Weights of a small mixture-of-experts language model, trained from scratch on English Wikipedia: 17.2M parameters, 862M tokens.
Below are experts of layer 3 (counted from 0) of a mixture-of-experts language model. Rows are named router (the router's row for the expert) and show model dimensions 200-239. Each number is 500 + 25 x the weight over its row's rms, rounded and kept within 0 to 999. Numbers have three digits each.
Before each expert's rows: "mostly gets" lists some tokens that are sent to it at least half of the time. This comes from a sample of Wikipedia text that the model never trained on.

# expert 6
mostly gets: " inter", "pl", " trans", " round", " medal", " ex"
router:519468531531513479492535460519462514518542509457499500490472525520529474531478506470541455524526486473535541508535496513

# expert 0
mostly gets: " in", " on", " with", " from", " at", " an"
router:474523517518529500515519482476483491536556470489499524504457530510537469481526520521534497476513488509514505527518490514

# expert 2
mostly gets: "%", "°", " —;", "′", " ", "}"
router:489500505527500507497492499482484496527522516472474513540513468516458491516474511519511522493512454529514566505539479516

# expert 3
mostly gets: " N", " T", " U", " d", " K", " P"
router:511529537506550525509497498483479545515502507489487497485508499486506495551486511480518518492483503473482499482510542523

# expert 5
mostly gets: " the", "'s", " The", " his", "The", " their"
router:501507516509496534517499516475498545512505509494498538439455515531494499550484479502477509489510467500488496514471494533

# expert 7
mostly gets: " g", " con", " Le", " per", " Car", " Al"
router:458509514488499561531475530448484488533487456459479505498533520500510504525509447484534484472481500481505507528503534520

# expert 1
mostly gets: " and", " it", "),", " he", " but", " as"
router:494531496526493504502504511480507475500508500480515491438502528537500480496521462543514486489513508429551532528452490489

# expert 4
mostly gets: "\n", " |\n", "|", ".\n\n", " was", "\n\n"
router:506472518494501531487511459465479511518507497499498522508458482516527485482484478505475503484501449437498485513515517536